Experts of a small language model: 12 layers.
Below are experts of layer 5 (counted from 0) of a mixture-of-experts language model. Rows are named router (the router's row for the expert), gate (a neuron's input weights, with its number), up (a neuron's input weights, with its number), down (a neuron's output weights, with its number) and show model dimensions 96-191. Each number is 128 + 24 x the weight over its row's rms, rounded and kept within 0 to 255. Numbers have three digits each.
Before each expert's rows: a language model's description of what the expert responds to. This comes from a sample of Wikipedia text that the model never trained on.

# expert 26
Infobox field labels. Field names and pipes at line starts in infoboxes and tables, such as chronology, Spouse, Died, Binomial name, Genus, Population.
router:165103185148155116137145156091132143104112128166150158125092106140094086165138108132138130132135118178130139165115099171126134126118108129111147080106156103118157119152146108180118120108145133115087143091132161123137124108099173120120112147137172127146137132129155109141140116151146101129
gate0:146061089115136126137131155143119102117152170151141156163103152119079115144132095073106113168159105118140102106161117145115119130104115132115146123120144122117127106126190142143140169146124097120129138138146125151123151091056152083118089112153144118111134105102132156113119112136123145185
up0:105151161110190136161129131130177114152126082131103112129143117148114150089139111137094133094118070140140123169140117118074110129149109123120115121173155158113116106121150125134110142121104156142093089116098166139145112120133161165144158140173102146109107144147110153106120146104119118099
down0:115110129149152105121159110132098141074113135084106166115139147093115121157142106131174191173105088147106127108128095161112126139130123092139127161112148175153112093078145126133125134138125124182114122122149112163139116146102161099187128066105136084144120108144126128154129113099150080111
gate1:112092135148117140146121149111112158098133137157101131127094146130135147171134145162138122115094172162138124129130100135137136106082139128068158104136127126168100166105105111086123166097135135102128060166130132119186174142132170124160103134140121138169119144168138114113118125144126143145
up1:149137084100125149153165128145128109095119133103166128122129146125143090146114122137108125129147165105163141167127132115124176128153132135092105126115164134091079127154131122130086123141118092168084121133167154131150148118160114140102140121119112117122081102143128088120135118153137090113
down1:160130117145104123108120158102141143086185156122110120148148118142188156099137146127147138134094122090129108140116124150109141135124130098101119109143133131134145132140091108156125147150109126118122200116099186125094082112106138157132131131143113102108121123118092133120131145144082104138
gate2:154100192132154145147126080085148123123108114130141144136111114139090165136155139124065107148110103142098139123085131111126188122150131110146103095130121107185105118131134123117117090093129147110129144134131155129110140139130124107119117138120159132178150131129170155117146119148132118161
up2:141117176099155083109129131120097137084128102161146140175116100111098106142106128134107126123134167111089104125157126134103159115112129150114147110126118141129120127151152152094140116073112173131132126124135164105151161120168124107112142166121106070118150143112146136106128150161134073108
down2:109161139153118140104086140136103091139123135155118146131130093162118094099128101146099149144124144106142094112114162101154128132152093107132105183173106132117156128148149099085147139097130132154111101157157146112137092147117132167117125068129124131105157170121137131098123109153101123104
gate3:121095143162115103115128154102180139161132124183131102133070149122130070156155119075098164134161161136137167159141145154136160111129110104147150130151141120139114136142110097177125119134148114155145139105115134136148147106150130125123095137144126090153160124139152144113149086136128116143
up3:144148099140135191151128138114124096128117137108106155104117124110166159139134125150131120118117158083149102127121117158163108132103167140156102159164096134044102089139158116132113152150114116112123102167108152100131095104124120131111143094109102106116132120138110148139134140138113095151
down3:101140102120111115132151119154115119133111111161135142119129089130147132159125134135153113116119082094120159126105131129135163112124117127072138097117117149129112130145109120109067132116109106144141149150164078181121153139071109142080135104148091144141137158123105126125125105116111139114
gate4:106088193143141112134147153128134137109150110128083131154061099140161157156144142124124127131112101124138101122118171103174143131133130119116137089113125079148151116127084140177152109121122119133130155082165131155139127134066136122138072140109123129131139128198117167165121109126127141096
up4:105148136143102166109096128108135124162141121151149106129161135132137164101111147114092117144108141138074131108163115116162136117077139120077127157133113131117133153128128153124090134179107191135117119150119143146112127129103138119102122114087152164146128163178110155101138128141110110149
down4:151117123110144186128125158096160113136125128157125139142117153129151113128139154152082118087141145159112133116113156083109139119133108105144125111126098116068149170146131117071157124138144094137152164137092117159110137122127136134101126107179144114157108150103099127130154154114115137129
gate5:120128107076110132134147130079096103085119129117088153113163125115122113138151116096135100113083145157093148103137098100095160143118157111133105112067137146118145099088157121149124146077167105145080142115120131147136071150123161094090105049138087150152109090131164082104146120137121159130
up5:098114109107191131124087149134138098132127115102111124161149157120097124127118130125119107124067084145154103120167138115138099121147128157141159164138141169143168134129154113141123148146156125102146155102129152147096160165118110115141155138146166135169102094160157157104145131126099175113
down5:103146110124150142126131123120128128108092118125131114114118155196125108093151111148134070143145106095130084101130102101137160130119157103156115147142121164162103123121091131126129090105129121148113122124124158121097134130126111117152098125125150115129183116125163145113127136105125183157
gate6:153128166134115112123149137125153087107187125153116087131063137118127094124122134131059128143163132131104200142110117142131171157096129129159134150187143166102121113128167091179136117122124163096113075122110120148143115131141106072147122121101116130134123102148129120096136140172137091132
up6:107147113136139097107133132142118198123073105135133191114161097166130154113118134140130171126134109104090095136094110114118161147100112134113158116140121061134127131114133114112105114146124153205117097141102142177098145127129150148178129153105119131120168107162116085126120155091127068099
down6:131120090119116100112147077124141141128142115128175126167163082137119144116152132161112161160154076102134135110107129124139152152118135128125148187112099159125131147153159138162141118092084098129134109123088140164128146091133165112133110086118129173137150113123100121140129148137083120089
gate7:171128150115140137121128125128148124128089122117096132151145136147121129138141124099087128104130094133134143180155105115128148109083115080137129117091134096152182114109119161109145142097124138131121113081056117128075135127186173078130159122110094101110137139170137168100141123115121118146
up7:115142134109132170168106130130149116159098132175117110135132126131118082105154108148094104110093146147105099139159111137136127100122145111128086125147139128133135088106107099141117118144115179099103154160184121159120146155099154119117102139116142129118119186147124156100138115087109105111
down7:133131118087178148170120115181151138135119120149097151139158111135157108161159141123143131127149143170133100139145158141130147066143171166108114149149144092117120133144164142141161111138140077149150130133174134150150118117114099159140109126136146145142143118157097094113072123107078065107
gate8:162076127106108161079150138126190154123143128144139167168105113156125121147127119150087142143137114093148129137061145112165125159135108119146158126127086202106099098081149121121130126091124130160116107109127152132120169139102129112121096143105083158103123124146155129140131150106140084165
up8:097127142133179168136102103142182135156131121129139121111146130153118170147110171112107127097153143086101161111151130118148159124124137129094119108110143115171093128178139137133133089142165130086131132124102122145132148126083104137186114144134124139166122144116129112147122182096090090143
down8:116102114121144116109081102142113153113159158106125166156145151115143134157106108142139124117120124089138150082135146126216165121133124159113133127104105124106146141110102142129141130098139144141135096152111109133155123076120138101181101172138127104107096108138116112170113193138149116173
gate9:135092127161086135126153129084139116128150111133175158102137134141127140175150143091129114152147125150114114145085130145111100140129098118094133128157133147159150161141119098100166069147105142143130147127111117123152159102125132152157143112105150146122136106112163126171101144148124100160
up9:151137134123137118147149133134110136124117144108153154126114104124122153147097164142085184175148094141140082129068136114070142112154117128133126109112119108107129145125160108131131136169127086120139121145106122141125172112138119130142172138061158143094146116100112150139146135142106148142
down9:122142127099144183096090151106096148124112113146127138127143090147105137158200156147159128141136147137150136116120111135119091159107156156137127156112139102104121114112080101150098146100124146109146148122114121148159124116119098101135113172117122159152126099153157131122110121108084140101
gate10:163107167198127103128161127116174148077134139119113128109092132111079127182114138120155084108132126094160149174131109170128125134128119115135115124098098115140120141127106088184135144125135140155159137104130154114153151152146129130111155136083159162114144144137139086120126129132077167153
up10:125130150129087157135133129112139137126105131165160151091088125144140117108138131112125121128119097138123109166165113163121119136138085140138097123161119097104161159129139129139146122163105163140122122085131183146166139113119109140128164166122096153136114077110142115145100115118129137165
down10:128083130122111112103152135109144125094113118164152123146111149086134164116087155132110110136143121155108142106124098134143142117147136133100139138152169123122102120129126100140137158136155098208127110171111162130133116152118104159099131174126143167126143108110095134110143148174122150098
gate11:139099143119142138100132127127118130064117117121097140141145136110102123137129116072115102133074160139150163161093114177101105108116099114136130107115146197128135115134139127120093134096107161171121176159138114130167161132121136127124137141076135176114124146197136130115187119134125119117
up11:190129146101072085095135131132100112152129136100092108124171050122148104127138151136123150117128120114135130113106149115179177199157130123086174139097129138137143130139141139118144137120146126134137151128119142105125139127117165098120105141129126136198107112125146110085159169095109155098
down11:126121164093111117133138081132166138114119143102115120103115137114105121159146160165169083113165143103121119132119089149138141111126151120115095141127169108125157087144149166135096107098113129083157113117139159105115164188098110147160177121100119147117142136098128115145131108112145136104
gate12:098119104116120171110149141136108158141128180159111138126125127141127094134145152116105118143152115123106152120124138121170137144092134116146061100137103130087105138137139151107138093078157146150119119117100138169169109131136147097143108116157155164119135097177172127127138110120135065125
up12:112082148129154131138080125128116133160119124128133084144138092123166109075070136132115140185116200135147135088142152152069096180139133140136146115147142136157131147141155147142123091163119134133175102107133145134096123160125091142081120118142118105145134134124094076157129119126128120148
down12:130109119152144120130139121104123123130116147130147119123085124168083081099134130160166126135148116118160085165163140123108134103124111119148096173137095148180124108108104150142129115077103184084139098075164147153165116143129117143093148132123124136141114113092121131144148125122108141145
gate13:141101159114164146135129129151142111101115158110097115144117136136158117172121155117108122106114154111136125088142146119121124159155109146144159129115132133127168089167135130129122127126149130093113113125085141115103139097151117144101131149126131110125112158102138103134116136123071095101
up13:147127146162100133114125114130099132121103137128089117183102117125084138178126095148113107132127136126116137163115123105114113168110129139134096081103121097145132124086161127150136148139131118149108203126156120113087122136129138099213157114123136160100125125127141094130093117132136136113
down13:107156094127122088129160093163165091125166089087160082118151139141175130123139106129130138145180134118121127091138149116149110108143125090111140151140126183122114119102130132130104089138112104130117115134129146126147120098127107136116135120135125146171138163146091131102176093130133166159
gate14:108151158118124175103132127137108139134106146150176180098107144178091184165125139113109127128138137159121116122154137113141134131108121129119112103152156144164128160135086107148102096091151139098151112137144134165139136106116150122150147112143095124116110156104151180166164116133120129160
up14:166107104099158107149132109075090094117144115131136122160127127076180139149132129168144119114110122138112114116133105121102162140148103127154176127117102067108126123083159156100192131134089092185118109128132109121100086139087122116136126112119129114133142112119149102141093126133142125116
down14:168119126117128100119141066141138176141143162141143085137130138138149167108120128090170105127121112138130146179185126139124147136123096107106114128133079117131115098102086152123120086158165114131096153095105116129163105113136142163123121123124127127136205152106129108159104134138119093135
gate15:133147140086103146147142133100143138107150172165155098118109148115166159128148110106118122117121141185162088120147104104136132124159132148163145140166156136117178088130129123153123139108156102100119137103130096071121085138081123088106129121130143121143120133140160156147109143159138191068
up15:115140130149162121152123124109154118142182102097118124124107137123087107117111119131114059116125127150161143112115147155090070156148140155083110171088083088124145149101116140112136153115130197125122139136132121139132149110121113143089145164123110168098116166095091139141106141101092115147
down15:122115171104129133134166112132098126133097153176166166134120114099100162124144112133142145092114137102059106095129152115141175161159108122144152128116119087157158097137126098113151164159121140122108144095124112136110127160141157136113138088108140121104108122152113159144114134146130098131
gate16:132125141133132096177131126150139133118163165173149145159105149146157154157166072104142137143096174109111132137141124118104132151140076084103118139119148099108137152164123102160128125089161144177150150079151149089139115140140138100124146136166133150137105139089127117143118170135150161126
up16:174151126100124104121153100133140125114132111118130156131160103117151163148129161172105130180120104098114137125118158125135135107159166151145097157149164114117137166121116120111119115157095107097136138147145140122095129120127086122161094089119151075109148120117130121066101145113106104121
down16:121091097131118144103130138113152133151169102106131129168133085132125168104118157099126136091133130094100154162119166138095125094135099108104092139133116120148114155093118129138148149105152115072129101151124139181136084144121152169140147107091107122143140160145190135137108127106119061131
gate17:164080122164162137136156118110143077078181132186165139165110118102103119142134085137148110168151125118137119106138148145112141128133095095127118122134123140139133131141132122178089146152114088118123152096129110141152145123100129127132083165101134122069150120104150143129150130168146109161
up17:140146128147112147117164121127096124073115108104135140179104121160118102078141100108130107130112159152119104129120071140131110108121123140122117128113086170118143148119155127113087124113127163175074129152134119117173131172165192144126128148110135152113090112142158164152119127135150137127
down17:157122166101158125096112138120164108105109163128130081193110122114123144138076124133135111116109131088131180120153119127147107150108133148126104169109132130169121183115170104133111115124136130136105124092107102120154175150120110129157108135128140178120162098131120150133120140139183139124
gate18:137120158123129128082113137088138076130147149135168143082110130156102162110108162101134099088132177148121114175129087143140093078086145097098075098167136104118100137127113142158166162120122130148132118146093132124190132132088122142106096149124157129129114146167095109150120136119165121126
up18:093187091097137167175126122121125114116107091090140103131095099103168118128141103170116123135118097131154080126114100147130088125116137137136125127097096138134154159091092119156134083103124138096121139120140124136094110149167142100115145142152132155094098112110121123128077134153108153132
down18:142139110154169125110120105151095143174106102107157096137114058099133151133119105108155142123125100118124129118115114121131079152165157146137151139130089151107138117143111150162085142114141162073113140098114108123149130133128128100138145132169115044149112150106161130094127141139128147158
gate19:148120121156133148114171154099112157126158127127110172117104121100098124118143131121137145117086164096135139175134123117089096181095144131118090075093117089109119133144130173166122159121147164131106131135133120138106121125112131153147127111144151117139128171137141126118123128078132142112
up19:138114127141123137131102130124178120144123133137111116136151133112160128178118114104116139143192120103129121147141155136146109119131123124142167160130132099107137182171122105107106081114149146103133125133179151154090125114105169162122120160146123109135159156108119083160129085108135127105
down19:131141173066139105115141103086160137150120134108127083143104145114115122137158142145080149133131182126113166134148116106148135138121132153108081139104141106114160177137133154100113097106165142111162167180140147147135154132118135139158136152129136112146150136123061110122132117118116155155
gate20:120117183140182106117130122115133128125149140115102126125121122141161093107164126066113152158140092151100129114133084141146125149130138137165133074107143103116135135118117111142105132107105137144143130119156176089141105116084148155138074119139074135169150091140126158140133151096135131120
up20:162096173128113123138148137103149093124075098111158118148117129105134090112113103082130136118107152125150158106109106149188152115112121138103125078101165119152130139101138104129091125143150146104158113124140145122138092096082135161128128162095100175117091162145146089111153103199144102146
down20:166108098120119137127146149136157124095134160118105084152125114147168105140102107153136113138093159137096117142118145134149176158080117163147141110123107128127110121169127121111161102151126143134158128187158142117153111161131126167114127130103123053175146156150128091149127085151143096102
gate21:160097149117146141132100130149062152103112124140100145181097132128129106154120094140148117130142099117127123144097137129088110104049123136159137138104118103126187088117142115138120095136169106156134138141089078151117117160095148146132157116121116114115122145100149116118148082125099112075
up21:101152100126106146134139107133099147156124145132140133139126120136198163164099101110141140093142127145146122138141137128130107102157115128082120110156108125138124153157101135073128110128124134091133122092160167126113129124142114129109146095124110128170185182139150083128128104145085148124
down21:121140089143117089153120117117056129103141148144113126121122084145136119115143179146082169121160108110116106116104170143156198121101128105122179142143121122127096112099093140118111135138120132087111111156087088162170111135150136137134152132149119168136104121132149133130125118140135089107